From a checkpoint of a small mixture-of-experts model trained on Wikipedia.
Size: 14 layers, width 96, vocabulary 2048, 10.9M parameters.
Experts: 64 experts in each of 14 layers, 48 squared ReLU neurons an expert, a softmax router.
Training: a variant of SOAP for the experts, 262M tokens.
Below are experts of layer 5 (counted from 0) of a mixture-of-experts language model. Rows are named router (the router's row for the expert), up (a neuron's input weights, with its number) and show model dimensions 0-95. Each number is 128 + 24 x the weight over its row's rms, rounded and kept within 0 to 255. Numbers have three digits each.
After each expert's rows: a language model's description of what the expert responds to; "comes after" lists some tokens at least twice as common just before its tokens as in all text. This comes from a sample of Wikipedia text that the model never trained on. Tokens count by the router's weight.

# expert 39
router:119134129137143084136170134116155136111144118132155149180146090105131125127098151185144104086118120119119099192119140137137094137187136136121103130150164117116137108112146134121110148145095117132092113133164122097097108118138134126152124157098080095155147132100164101153130157114099094156
up5:169117111163159114137150110133112141097091171114096110154098115133095116116093130138114210129124168125103155125167086158142135118118159127129107116115142148105125128114112137156131137157129119139115130075113124177068147119175143088142120100136116115147097139127108096134126119124156135108
up6:138100148167143118126132137175154150139116117183157105155144091122139169123106101128162117104101180119095110107149117103092150167166102142147153126124102113147163149125136135137142097152110113080168078140104102116141107130155121153132124123145117138176149084154116107151110153134119121122
up7:106135123139117134113151178090126138170120159106109127127156133133131088098103162189117111104146113136143129097144122103054124165140114114124169155156117116121148161148139086119155131128159117144133117101096129143120097139077144164121138099124172129134144115132170092140140166145150121110
up8:110109081149115156154138131121122103117153097126140121151145079165119124119117110149130135103172122126162125117133134123156130088149119134087137088145203138170070117159138132152142129108120134173156097103116157111149124114132139109101146139168144137161133117087141103142115159134171105156
up9:120148115127184128127150102122113114161168129099158067167115095144098167082121160145159123140121130155151107111151102091106104123110130108151131156128149086150147113137141115123126129155129102183090175162114154117110115092130119109146149166140145139137144113153152148102150131130164133147
up10:109162135102130122126090128140144125160158135142146128144114153137116106141123135153092131059123108126146172151112126102152116129122140137138168109146121111064092074117119122169134146121105099063129152120134127175149117114115146130133113146154157129117120144140076159115110163180099113137
up11:132147148169091145121117148105095135174093128107138142153093131146120112150087133108131157072118109147110121176117187122136134090128101144107132130134134149152122107117139143134117149150144128096103090134138115105129129136139115120101068138169124175151157141085129160095159089109108145106
up12:125085123128114117151112104162139135087148146131167105147092135130154110148127101157087113136115181146151112127128177136103112133096114145118121144124173124117124099132131164125112102116083139105112137106085112121114141176151153144105132158154115134115124205128115083096161091115141141142
up13:158115068119117100130116149142130082115136111150130102148143140113101142140118141142102136171125132142153154134124132114152123058095151123170180143114102134093153164127117114123139165115152090130138110149095117140127139098110090135159088109125092161175113110093153130133112121100166101123
It responds to: Single capital letters within acronyms and initialisms, or starting a capitalized word after a quote or parenthesis, such as SEC, NRHP, RNA.
comes after: " (", " \"", " N", "A", "S", "-"

# expert 44
router:162090151136130122136142116139086114135102104142108174139131094121143153143120165126121123078148139127127145156154142123136133111140142142103144122143145085080092157108174163083132157131158108134177108142092145139167149171077124158152124119100119129135130150118127151150133153075113105147
up0:128113155110089128138117155151142116117128137132150107179143096114071131141122119146100113106095129142087136128139108127087121180160098122156138107106134198106128086132099163170109110115118118111153118131098150156079116105085108136134136115128123119152101146123124090100077127141103121136
up1:128125108141144147150173156182145115141152103169139163139110151098139127136131121155125114098127113091125139106113160105113124148130100110102191122068116083136107117148139158119117181123155104123179156114145132134112095138072112126125133157099150133116162128143097112129112129146099162123
up2:128156154174161112113128126152131132167141102124112159140136132163141135082147120117125141068139157108122107082107146164134115076121136138121150169119151089161132131130143110155121113139132126097101084078139151168124135167099135156134130144166153136074137141153150119132083117129159132136
up3:168109152147177144127128127175111097119145123092164131117152107133135130063107143101082117103107143088100135135122081125099145121159096092129109143109124120146151166068123146093114126106133109134171108111133115111107122149086134157092092125133139151121119123157133117127142167145139110104
up4:120139141122120143183088145135141112153134110091147139152149159112133119126125161080114131080173146091100105125110151105173139163088119134098125154157100096138107169094126155094115157146145121143143113126117114120111153175128108154141109132101140131104158111171130108134143172085141151134
up5:139112094109074164091157125144107125122175088138131130162132126113080151142133079102079146081130167120142108121110155149147121123128141145126095146137178135095143136161118114130150122121109149142173112127160064140141151149136117117121181122108134100139131159140158098133139123147122130148
up6:147172089171109125168131148149109069117171117147139161127120149135164129156180154103156100137127112108145144104124145168129110142160128083094153115154152109110119147159136120144143125098090115096132127135115109119133154133166111097114122114091105133111130155168147134116129171142083109110
up7:152148152141159095115090134147123108141176109130141155121132149128121118110164121128138097128132127154121150170135145163115132140119120170148128122167149094148096095138123131132092093127134125093154107114144120129139091117146105054160130162099093126111158114102116145136176108160147193152
up8:148108120153140119136152139150147129109147157140147141156137123124164175090087100158167097135139140159143137134141104128115115167133128094135091181184127130094105125110144160107120123112104178151146149095137110172136113106160135117112121133117147125134081151190135135134136139158165099106
It responds to: Sentence-ending periods, decimal points and percent signs in numbers and statistics tables, as in 2007., 136.0, 45.3%.
comes after: ".", "0", "1", "2", "4", "s"

# expert 52
router:106122140097102100109090156182144145137113160151129130124131091171114083119123157119138143166116147126163134143102150094158141159132138131122140117137126118131097100180131128145101123113115116144116158118139136143127115108134145102084144143145176094123121063133067160146142116075103130142
up0:168172128128180132124109123151137102136092092138125133136153112153144145146160162093120101127145135124157135088096140173131105122095129117162114155115160150131130098165134126086095155125145104103122101122111075138138140145151112135171147131132118078120157130128145189162098113149126154109
up1:167075141090168143137115117137154090147116122114184093128123140150131095145144116125150110135125107136113141071119127129130126110141111105119141135135076107105117132106136083124117077094135116146105116081163097124183104118159135113093119138078175143118140103129118146112161100116139126124
up2:099141121148111142120122148094156117156121160127108112118090142113138109161104138152106102148120093113164140161088132094112144163129127114106119148118139096128113119108161072106127129113152082085164125116159117172127134163140181133149195095137136128113142160170091134153136129138110136121
up3:116123158142118145166105084128150139105146135165121134117125094110112168128116083125117107132139130129118088153096174165129115147129127135168093132137117118142089138148127118157109155140085189114183114123125107140113064138125138087091135121133113169119122169129149124097163097118103127119
up4:126114145119091184108116116124114113100127134117067141151092151112137113135112120080105080126124153089113140098125119136109132134164128110091092130119127106131160134106127170121114141148113100124165129139138131163160154142128118144103144117124147099111140130124138104132190187141078181151
up5:160119180171129154138116123148148136100142110126121105160058111082155110113094125108111113128142124122147148146170123131111112162100116117131102152103164115133120117094138137132153126129110136171128128169139106171152145156148098127084123124122186091080133156156123120112094131146122101145
up6:107129123121122138136139067164090130158121168119126152124096092131158167183102127138107132132115127107109086150151070098149106153164131164082120143117110174119122086129132164122121152164131127143113136145133142124160170119147097127106161119105143123135143147165119125134158118090126093125
up7:120092125136141144099101148155146143145131121112101112153124144122131137111139138123106146130138117120129087158198142108162085163123053168127127135104150152142132105119118132108151142138127160143132095142072143178105119082130108134129152164144169116149098124128170111147153144106132169113
up8:160083157131124115137157093116102142130118077110165088174133109128129114130162138112107104174090136147129123085109127098122139117139114145154081137122171142138129150099162126154160148138161133154104135101133136141159143132141136116087136144143109170128123112153087123084095178148123155109
It responds to: Articles and possessive determiners opening a noun phrase, such as the, a, The, his, their, its, often after of, with or a period.
comes after: " of", ".", " the", " with", " for", " in"

# expert 53
router:140106101164117126137110120106139097120132097126106090159141142099106150099104165162072183163148117100112159126161100161153151113166169137112164164147137103118147101120122126143126146102158094164121166136124138145103143161107148144102104124076106138119110129119121130118092131104112099116
up5:084140120123149152143177107129099104135125126132117154102113125094094180127168111137110114134135131105148131165107123106165125101089174097151097107083130153127140132148128108114145171125102122139103164104132081100146145114133096177153158086128101123155104128128118158110163145140129111094
up6:145131162110133105135127138154142154148147141160113143123161117096141109130170144099092148107120054144098138139161136146073127110142111133103165127140111124103080114084156086153132128124134124114148182142126147076117112113149107137136160161127146166161123132124118130093140118095101128166
up7:096117114119132123128091113134075113121105148156117099142121139114095118170119174104162177147108170150167154147169102103167142154085106121114118109115158156125111111166116140115142146100114087128117153121162097177096126142131137131109131113106105104125147107129139176136118123123161103156
up8:142117161104131141127097119128106144143157116158121111134172160110149148064093164120096153120124142140099145158140113136131155128162153115121148146124104108120145098134129116158144159140091143137154114111096190104082168178130107132101105143086117142078124133120152148119117147088096118135
up9:112102168102147130108145093115142135153096126114128131104156073143137129141142134139124169147119131142092143116115094179119105099129109111157080160149094112112125169139143116151075131131165142131116137104169122138102104159137146076154123094157143137090133136177117118112124160125141173134
up10:157132140142123096110133103097087145142143114134108141137123072151096139133143126137096088123139170106174120161154110181139163148107167120131127148127101137156143124141140116116117111163107124152137135094153167136134117109152118164203145120144159127159123135160147136112103117138071147159
up11:141141113141140147109141142141183089142115156128169135108147107127117121177140142147188131159116099129124126123098142136135159077122122161129051162123125134128124181147145113115138141118121128098132150117124110098153126143109113140120056086144155130121128121141096101121171148138094146122
up12:116144095099161143083164126099140113135108162082153145122126109110157107170113129099101122121146104175099172175117127150167114128110109143131141124111155105138112118118160124105117133124135090125114118132125078094142150155103154160111079144123126142130134184130139109143179161107156143128
up13:177147119121123117126137118124135166111109146145115136141101149154083110134140113125133141151136091104127072121113124145163125153132130170112127134151172115100137100102122151083140143093126162091105119111100160136138132140139155081184127181101144154144144159115108130137155160177123093096
It responds to: Pipe separators between cells in sports, election and results tables, usually after numbers, plus semicolons dividing list items.
comes after: "0", ")", "1", "2", "%", "3"

# expert 6
router:107110123114097112113121140138138120120131127083178147131087123091138177098120103186128159106129133115106141165137135159120157160097152132098091115155136125089141154144137077137114158116114096139104122090150138123135124131107125160141114102094138107133159101108125164164146152064129153141
up0:089141100102126096132117132143101122161102147103110173140115077147134149165180137157153116152146077103141091110069143146127112121131115109103128081157100130143169156140099156110133079102149126091120107121102083134136116127116120120151130136149142150107140108135111158161120150119119159124
up1:076161112095138129124142165208112139122093137100121101122144129156146114125118120102116114115118160145134156124126111084106125140151133120177111156121102130171134063131135113128117100106151113146133135106139119140145151154078064147159133126121154099183142125125127143139124128094153121123
up2:152125104134143114112164122126143109112137134093140138123134105161097124104148136109145135082093165167124093110126103139120148087119136089112088101157125106141138134126140166072093146106148119123153124125143113177112178112163135119058181152112112108137125108096111137106136138123087120118
up3:122140150129082118135101167110139135134149157143138153186148131108110132164087168116116082142116149170119114175122156150111121140105118110166137117124109109177152110130131114151115153123070127126105121142147082113145114116130131120119090125182134166115096142089130118139134085129101164112
up4:137109112122116175149155143154171121064114116158124113172116112119154125110109113126114095149104161134124141097160129117108105117143097164103118125161124139119118087100143137161123119151137136144114155160158156153130142162172111100148167140135124147140180143113164109184134176140125125106
up5:131121138121109149112169109121079151140089142108138161139103093130121149136105138111118095116089119114158131143129096152119148121127150168134184132132116171107170131137125103093155106115131090131179150093116120110071107145104154112121181129110170133125135145123130081112138132089092136144
up6:137136122142149110137147104133113138099131107118148115150116111153126135131117162147142105135081176154166183141137132125152105094134150142121133169121151138103101121142138144107167137108088178148170086132172162167097132109130153174117152116105141141123141118104107121171146154112194126130
up7:112119111127128126128104097078140139107125140143109110167120139149101134129109129101143117132174158114116119128175119120157123155108146145063137108149191129103158126098118137132093064132120121120128157120139186108079104100127136118164169162130109136144128107140097148152140120119146107088
up8:094151137114110128142113125109158092119088133152177108201142132123096116167147170112122161143144104141108129127162174123103119111099136146130109079161125099121125077131160141123156130139154153177124134153097130115124146133134163116147106147094093141166169159125135128141162134129123133127
It responds to: Paragraph breaks, row-ending pipes with newlines, heading markers == and ===, and list dashes at line starts in structured articles.
comes after: " |\n", ".\n\n", "\n", "\n\n", "==", " |\n\n"

# expert 16
router:125117148127121160100094120192160145119090185165161101152139096121099154115124147112143148132126148174157160133163140146132136149165126104146146120127130132134158098153114096156184151129151119120104160149122099147096077091117118131112090118139100118143143119095128152140135103095124120129
up0:111146142150128120150147120148137131178099124156092128161120099155074102139142182142141124118085107097121079145148134139131146093140160173141142105077137113100121128168102136184142153108124107149151121150150125109152135126146106131120171104118091131132123095109131110094164097120152141138
up1:125108180165123180118108090114136170151123143138146147154119154138088126093144113119130103127120155150089093157108116111151106121145116146130182154150130142171122161085145113111146106082114138111161118081113134132158135126130115118110087139150112143117131094119154137153177106117139175130
up2:105135117132115116121132139124132139121130133098123119116077058140102150117139136141068121129156135116144121110137128100118144139166102141088163104106111157104110148110073079121132125082080134112154116123117113135124126126130151156127149107066138109136096125124163112123128202160109151138
up3:161123092134149140105073086162150136103127141147127120174131158110164132136082127128183109138097088163138106111124195093108105128106151103121136154129167110133117157132129135109153141152081105111152090130151109138084135124115126156142130109133110132161150116100154112114160134145146131136
up4:157154140159117101125119128119172139161114115109057120121147142128138164087122148120107164114156113103131126140113139139092151135167107110168166179123152085097118092115105148135140156133100138104145102166140145105168135147117137093125161119157109141112097152099105131159153131113142122089
up5:105102143156090134129155129149158153124146124187126126148108143091139151160117164131098086143123158102173093115078191107143147129124112115097137119146098128121147130144147101118146121114121157105125090167134147089140155134134148083106129149175115119161116101097093128141114137108137143105
up6:132153128110118109158138119114121087137122149136147113054125144127144125183142101137125160162135102096131131104099149147146151176153145135097129142148088096154153137106164116103082195115139128118111097112143100119138123116142168136156123091118099140151134123127118121099142124087121171101
up7:110093148166109124135187095152115108142116085147087149090168148167127141098121117084087159099118111118139129122149097106118151140123111117125109158167125120128169124118089129117139096158119172142152099092104109121128102128178139151131141155110131117150138098131139171087125113135136150107
up8:142131116139131159166106108110100118097122127173121142159120138122111119149098119122120103113104163169123164106124095102135103172126117152116197140108137153120177136136142143114140150127175144171170133164162119154093159144125138139128135128151110175134111169129150149114138172172148115119
It responds to: Main verbs and auxiliaries right after a sentence subject in biographies and histories, such as was, had, became, plus he, she, who.
comes after: ",", " he", " was", ".", " He", " is"

# expert 18
router:145171136143101145154072152128111098096105112134111152109097090138147105088096115144086121110122131160119126132113138154101135108130132137116098131155151098156104154159120152136117161101110145160105120116164124118153105113104132128120097184140130111122121156105094064106088171118110139097
up0:153098109149111125114117130183123125147112147139065134140122157118112135150113129137108120123103130126134142132137131095151138147163118149149147100101114073142190144132117170131169107122168134109145088092187150132137122117125127148135120113105145076139127115171088079129129168111100132116
up1:131116108109138141143128146126180141054100094145109168117142129134143172128116146140154142127142147134131143161136155137095118144169129124135152094134128124119103148090133118167136104107077109096112085137118116158115144173124147136165105155143108118100123166143172141153160154093129094161
up2:114089126120131128144105131152140133132171147132142122114156104114122138135128130143077063133162115174158157136115150113106127162157174097119136165118176101130136147138142118167143157165158146117092126126144115126123135149133169173121102175133110140153098124123128112129138179152183114149
up3:136122127140110118120105144141141087129145166153158105142120135141157150174149163132083089115134125165066124098106131104162129088149112096115126110144098143166101119103148125110137129119068110123095130103084119097127161138109128124092149177146135151164128153130120143179141129156138127117
up4:151097128109137131122131152082138106121143155154126185134174100092122150117140110097066149102099173108126112141149111116125120104131082107121135121145184116119130167124141136118134092099128143113180121133136170084153147159114126155144134100143105115148111153154136151112137109162117166138
up5:115122167141121116124102113086137121161155113158079106128162084181120117104108137114109146128102172083117152120139105142123159109131152142168164116098135139146142127136143128166145160136139137143161145151117143157141081061122141172139128178079128103116119096114114117133131134125141133115
up6:165147132097154137136160151112137177135128123170107170153158139130127109134093116144127118119138110115129105162141133132126116146079150106109168134130094098126074144123143135087116147094112150128166144134115121102165151096138136165139111134079114130141103167107140149123101140130214132130
up7:170110118138085128111136122151104125115095153123157114154124048160118105114092134111112157114142132058119124107133135132153140154126136138128134112125128101098163120183154116113126101146126148174170117073108141101143144120115118116155120129167118132097147123123159113139122120093129087166
up8:112141153135119124119123143124124138118167111099109143169129121079084133108115158103154123129120165115124104156140146119125081114136146156129122147148164110149144112124166099123125159160100162137099107051149125115124156152117094099140079147151129146114131154105164150079151107160170124122
It responds to: Single capital letters starting surnames or proper nouns, mostly H, R, W, F, G (Richard H-udson), plus digits in tables.
comes after: " ", " (", "-", ":", "|", ";"

# expert 20
router:104111145085104110127126159129153083122107149125160123136118126141132113091117136076144212153144102119094159165105101113160131158116122146126121099147127137130094092090145124175133142111135128105102167095110133095133083156082119125116149134154141163130109123109132112152147101141126110138
up0:110126131091112098119093120108095118154111124132151169138150146167103168104138103130148131123147142103114135129111097162095163103172128120148104096129155101128125133173110095156101126099149121141143107142122098157137082138146096127158170124093139146134121101149122151132130142124064193139
up1:116161114127128097132149106132115100143123141126128097118155114145106106185127093104114131109113118126156133162172124147113113178094104122135149118120096136146095121145096107085161138103115131171105152132115139081110119142147143114097119118108104083161114138139136164115114079175180084120
up2:122101128127148123155128135096123117118132089142135129195096130134110112118091169152145110156137155161116164156109146093149147102154128092093123117146158134100148137101158095140134119074126158083109152074139129145088130120155152108127133105132099123134086117151120062129157128121134131130
up3:123123134127185161151120141145126141101127117126084098146151129149118141107168080106133136156119152161143167186159137122132135098114147124160163127102132112117165158205115098144101124114083103186079135096125114143108135112137113111105128101136132128154121156118137130138142127134108139119
up4:151123140110133142113164113129119107115151138133108172108192139124138129107140163134160138118093146112168127095117100118165155112097106140163145137099101123112116108099159125142153157112136183100118099110110135143174111132100119099148143173115141071173129100138114123103113181130129147137
up5:186140112131129147133127103142143128159112127123177162111128112140108135152132099114091155155120111105125166100144179105118115165135114146150125174101130102142145143104100125146113123135149140151096124097146136062110127153104088148145084157140109167128148115099117173137100112099151166109
up6:111138105147092137112128143149159116109120109134160144115117193115141124165134090132134117133123137160128119090115149128069151120118097164094113100087145112166125092109139163145097096140186136117117177139110108113147156086141166109089134120136110096093137113138139098096120139149131150115
up7:147133154141105139102145130157149146156121192119139132157137144134138123079147121078153158139147098112132117099118142118140112127138134101086157153129072100096134143106179122116142172138120140127143155139159169107156155180106121164086139113142111117146160127146143102113123171134162128143
up8:107129095157101141138122154141113129136129128100108151106126127122131123123181088125084115168128088102103140123123103096128126155170163151136146153135098156123079136140072138144140119128136112102160088139132163126135155164152087083107091141112152148163115105126164119117165153095119102145
It responds to: Prepositions such as in, on, of, from and month names in dates, often in birth-date parentheses, as in born 1 December 1998.
comes after: " in", " of", " on", "ed", " to", " from"

# expert 12
router:140111167122129090151120161157139123108076117138125125095161107098109147125095140118115114149096133144114148102152112154153111121119137159080100114177126112106094095124135102163119128147096137157140106160099168160140118134092168160113112084160098147115135146089141134151119146160087109137
up0:155179154118130141148105055099129131121121106163160151127131155128147140088167124119122108164127135109137096140132127128135120144116112129101132132092121174131095126165121122154135135125167148130115137143150128101159129136141143134088122111134099092101165105186162095073155156160148117101
up1:100152124137124113187110144123131139095162142129134129169104097134114125138132097096140084122127140119123176161102111104119122149150154122135138136126075153170146078169189098107155133083156129138095142085086119093125149121126092125105103165152113114138112141155135117116136135117119120140
up2:165112129149101141062110103156146152099114100101149131162129165145102097130158116150152116108119129156084110149123119154136137114099138141146106108120148157120133088132114134102185121161094109093098128118152114124121144110152141128147149187093147100107087125116112125148152131081125096103
up3:142171129159121116094110127106088116121105155097140155147130134097103109122119173117062142163138128074146118132120145134123089115141137122106140161095143106161146100124148132146100105098112118125092135136127136115125114147170082155118104158112103143140142092111121126154179175111105173131
up4:170136161138161115112102116147132148164081159125137131132120123144108114122124093119104131098101197137137143106079136157108168077115107179121154103151113144140181124126126118117142153104121103131078128130127107092146097113126165127124151176121110147085144121134110110123135104130168123135
up5:166153099154122144093131173130170159119143125108089099157126163166136151129134098159151131132110142101146145100089157128133079146115094147122131146144128116122131127126110112133120086119130147110101137101126135134100130096100179111133159149074148104144151100089159173108132142096164151109
up6:087141087106150103097122143118133191128166091137125156128096131092160131112133097112109154099119111139145169115102177138171137128137125111106103157117140127145151137076133129148139082094141132175127097164165112122080120135103122126145133134113156121123133154108132123139174099126129147164
up7:131117107102119107132125136132102081117134157087155097118132103096129125137130081118112147092138150094154157134104101135138184144122166139158106111132098116163161153120153161127159148116112164161146092137099139125109167108150125103114118098136137161110134103133184119175173104127135162124
up8:135119136138108159179149122135099127122119131141137137150128164108099117131133162144127136120146188173087138157101138117148144083107106087161129115112140105144110147069171116110116157123136117144091150111177128133088141147129122099158144090144112092118108137165112112100082114102110119156
It responds to: Word endings and common nouns in political and biographical prose, such as pol-ice, Republ-ican, the, family, served, members.
comes after: ".", ",", " the", " with", "ubl", "ed"

# expert 7
router:120102164105106158139130141118096153171117145156110163109065134132099156086106107133146159125154151145103146143112093160122194137121115144140105096131169176129111134088169121138138110104171127130129189138130135143133092115102128119111149142150152124137128126142135136158113137123125097166
up0:200118181098142176104120117152141100099127155134117087157154128123148152141076179111135149097101129104141094132163105113132112161097096098116141132100120111132167162161132141147156134143131176141139144155122140109134159089115114161131117137133142123107139118101160146134126110127101132112
up1:133102153167147109129115148134113125153200117153124120160137086150124134113089099152101071126106119134113111128121134097086109118114102131109145131072111125101142167149086138157116091169112098149118108101130101150127111146130076138135118106112150163100124124125125171139149136144108102159
up2:125114160122122135109173129118084108131099114134122142136165115151132114120143105107128207117140146108115099116155101128094114133128094113142172097140142101138115160123090167158138142078140117119089114117125151136125149125150118148124151150112080092117126146197134146168104122145124133082
up3:115131112135110100126144132089144134136096161098114124128134118144091126126074106180156112107159169116110106114140080119114151148186129124133129102122118168095109116128156108119120147150163110114165113143107071090147155135143172150128144125099082130148155110167117159132114152140115119159
up4:150105136111116118188095080081151142150110128134130103130135162114134118116088141106082121105146123135172109152096109115152107129082150141128136172133175143150171130121103102108118164102133114130112111124123137091134113151123138134124086095105125167147113125124135153139139129184160081148
up5:133082149127082131167154091116143099174108153119127095187128107120122096134164101089150120108102141155131113135117161142163160096088088095093077123101100134109149121105138120132149111116122135083151152103152140147089109104123125109140123100136131116126157127130101116098113129122130104161
up6:118116145133139142112126132109152096121105104121076126120144116100144114145154110103193107107150137070164125138123114142137125096128120107075102065120124103089124132111146150095122128179131152098148131170137125101156114151105154108120137103144141168104145129130116082145116118086159103112
up7:108123120099140132117180175073119067135132172115112111142139128120124122156151133115115070149145119122117157118113102127076138114173107115090094122118137111091116121111126117174141134112124119134130141130167126134130156158155131106141120118130139114134092155148151053107177141105118111128
up8:140094167163134114103112089106123105150142130147154117136142085133106144129154085123149164093096105156118153115144125150152118124124174080129102153144113071125120162126150126192125139132104086085093116113109119159146102113144126148100117130111187134111133113115119095124114113151127151133
It responds to: Prepositions and clause connectors after a verb or noun in running prose, such as of, to, with, by, under, after, when.
comes after: "ed", ",", "ated", "s", "ing", "es"

# expert 15
router:161141098129127113160101155066137081104086110125108146157150151105149183085141153101094151109133132134114133148153117146138113129147152093126184096124152104129127131124159130161128111089112126141140107094114103152074130145106156136137109126098091149129117134162166126129129109139136150097
up0:150106100113132118067136149153150127100173130101145074156186105141099148097116137116129135128090115088093155123130082118135105130165159128158093141107128124115131110096066148144129129128185112096129133131136114141101069164116139139118128124130127133130092137113136141142131113132097118142
up1:179147126148150154115169106140121165157112131117115181140148139114088147137155141136120127120166140176132139204142156145116109135137112135135166083103134102142096131094124118126134103132133116160145115088150096120148069120126126138148140156101136118144137081158135163132167154119111127111
up2:105114087140102129130129094097119146161123164134131130149153110088113104118125125131111121157122124107084093104131102138146116143153097122188157139138182135105145128122140137155158137111147131125142172096125117133078102139124132120134115104165141122187069115141061154124097133125108126103
up3:129152129123108135158122150170189148077129166137125126095093144110111126127097136141107133142141142132090136122100107091150108155105129150151142133141118144125116122138135123192162164091106128115157118108120099126129111127163102116108152076131093133129099143131075146149143181117133180139
up4:096100117157112087129141143106190127121149133123139122126145120123098145117115093110175151132116131169134124122132108144126158124178129156135141177119130055161111113133163147097111138117160163104133101122119121155137093154174132137162119138122154143129170143116156116114115134161120078166
up5:110124120059123106170119144128139127178045113130141138089139127138110116149142111126160161141146167127141150097105156169156143138098085142122135125149083143110120129137136111119082142148118152142080121136198113124108136122136177128153143149138123115122119116154116132121145120137130151126
up6:161123158130131124147149119104163139134138100152113139167117097148098158114140126119103140146166130157136100093152128107063069150141141147129144126148131135148142140104115159148171125097105162104115145110124186174122120099113114125110146129091094121125139069160121123166133147154146103110
up7:156083138141139140125112145174110144162120122145156138143136102140127115141142111101146089132128128151106115136121095138141125109170140132074100134130075179117114117093155125133146149126111125126152108180088103131125120159139124122137087117180178087155137179086145110114125104118147090121
up8:087151087148126161149151139105151103101199170100121104150114171110144121108063120155123122098163127126093126127149121091129125124108133111119154167119140126140120109113145084117129162126105137156127128145095162129174151141127151159112107092093099115126132121099131146104133126145173126143
It responds to: Leading spaces and digits of numbers inside statistics tables, such as hockey season stats, vote counts, scores and percentages.
comes after: " |", " ", "|", ";", "–", "1"

# expert 26
router:132136102120110130158132151081082099157141102136118077180147157097141137130136136142113113134116115160137141117119137115091102105125121151162108129115145153157183118142106155112132099143071177122129117136120137145121145139138119105153154162120120135086153167083161135065127135157126148113
up5:129157128152108165123116114126125145153104132141093122138131076148155114136095147114151145102156092109113166105176103150125111149118111125106100106099138054118135172124097148111126137130123138133085130135161143124100194145141123118097173098113099112134080111109138113131135167122116134100
up6:108098106155129131152162115182100129177141138159161141180122133144145103102118138160151103092165146127137121126101151138127084143116124145143102132114125097115158122069139142083129140093177092135128121150114161143101117115122140141102137151118113128105077091128158169123141117127112121094
up7:147150163142139167159130124119095115189160102145083135160153134168131142155109101114099133116106134125135095099126142148122167156098155081125114105161117126162111136147122117090128104133104161160133114095137086144090115160120116116175175130124119162136117146131114157137139084114142145136
up8:173135129112121076113121144120140095186153143158126121148120119131109106154147164126153124135177150169120115158103157115169082155122120115151159157086155129120143120151107136174128144110138154160114151104103148124091120149167110105115153162090125099110120148112121112124101115086135127159
up9:130121124105129129117132113125123132132086115149151118149198153122087123110090127130113125156160070132133130134136136152118141187133167139146150123099147156163149125128113154104117136082082132093127137135155155135165115145165136142109159138108118158174097122090132110117168116087164157137
up10:105119174094128154147106128121133122145120131101160097115130098103153128141107106152155179135167124137118117136108080145151147127101122138127138095152170117135133112094156126194141067115113115171167126137102114108143091116152127152146128144156089158150138145163119159092132118098143137100
up11:161154111113154132123090117163074128127129154105151112125148138131107099112094139173098087122120145123125111111144135130104154101163121156113122143137130088169167160119149138110114114125118134142138151129090151139120171153093128163076167110135117118140178094114099127132168154118100148176
up12:107096141143119105132134132155134105128132101097162114129128131110090100105158113092121138099106110119071103126125132147163111157110106114118136138172108123164175151146155146170139150114143116163123100092143106113104121150114104185133095100119109116064131122150097116108140130121092172157
up13:139132122152128137166147128120097126105135119118135153151103115125118153091114149137163150192154141175097125130112104110149113133154107093104107121146119084114151114157160118156127095088166096115146097129131176119160118142099120150141127155105140110136215131107110106149137123142147159151
It responds to: Pieces inside proper names of places and people right after a capital initial, as in Hertfordshire, Merseyside, Mexico, Forsyth.
comes after: " B", " H", " K", " L", " D", " W"

# expert 1
router:156157131167179149087141150132154153087147122077125184110142088139165148138138145122108150122146122135132106147125117151146080138164137128101074145121156136123115145138178109114105114136114107130133128075116100095106153143091120168110117136144140085144099128158151112140120133122110155141
up1:144146120094178122116143127135198108146118093142125169151134116135132165093123140137116171141080138160123126129121121114151108127090111140108102141123125109134159179156143129122109108119188175147138152139107118123139132146111151172119112154154188136147139103144128106150093116145156150159
up2:182142095130166160138145121126181077124145161161096163138142158137150179121093114097175145161134114096121142117113136132147095138099144159092170117142110122124147137134102147113098187113110135099144127157113146169140137167092140138132137155125106129165134117120131120131112103120143133127
up3:155111106149130124108117134142107099144109118114157105142079120132133127107135119097110107114138096144097105081165103095113124171129095126099142136087132126121098112134152124117112115113141113168112078100148131143184189092124104138137119129099084138148158175144099099100096147112129101143
up4:124110095103123185111127103160098145166125084128163129137151137148159098124075145114132102126096099095112093091103101106123109148142091105154122115136149116119063094108133115116164114143103119133096116132116151112141094152149129093145145129112141147098114117145126106100131120173103169150
up5:151104124134091121141112148119139115110122117123170148143121149101183158122113142194120097120120123163131095148120207127097139141107108145134113133164143164134123138077138100153135132098145121122098114119187096106097125141142151139131141100098120149137158160142173138125092121163126122124
up6:091137132096111141095116129119135112128163080142135149105136117157076150110105140151120152143103159115133168119119150080127115115123104103125125159072168109081128148133130122111130167082143099126082125142145116141109155111126140115152136105117153114113146161144194146117143103088139164105
up7:143092147165104146178113200129131092089079144148106161126126101123117153110146090159090122132117121144168124123132095094103133131135108138156099151149153127134123140102129173132147106075134116145159115124116153114134133159166175144136122158136099145125137143168105130134106109141108145104
up8:111110116115151113078112151121176128155088148128111135160133148104151052107170121143149128138121142158144166141147111131110141126147091128094122121117109109148158081156131114094131128096150118126112107090115135110142139165147180146140130145136115124094105141146150112168192139149153133117
up9:105130144143078127178133106112146086119137109110126087162145118161087140114096114096131090123146156124130118132143132126145108137134139127137087115145110130130162108149159194122148157100133131099062157085160142159125145124104132118132124106145086128101110110116140144093104096104105138087
It responds to: Opening parentheses, hyphens, line breaks, degree marks and math sub/superscripts in infobox fields and measurements, e.g. UTC+3 (TRT), km^{2} (.
comes after: "\n", "-", ")\n", "1", "0", "2"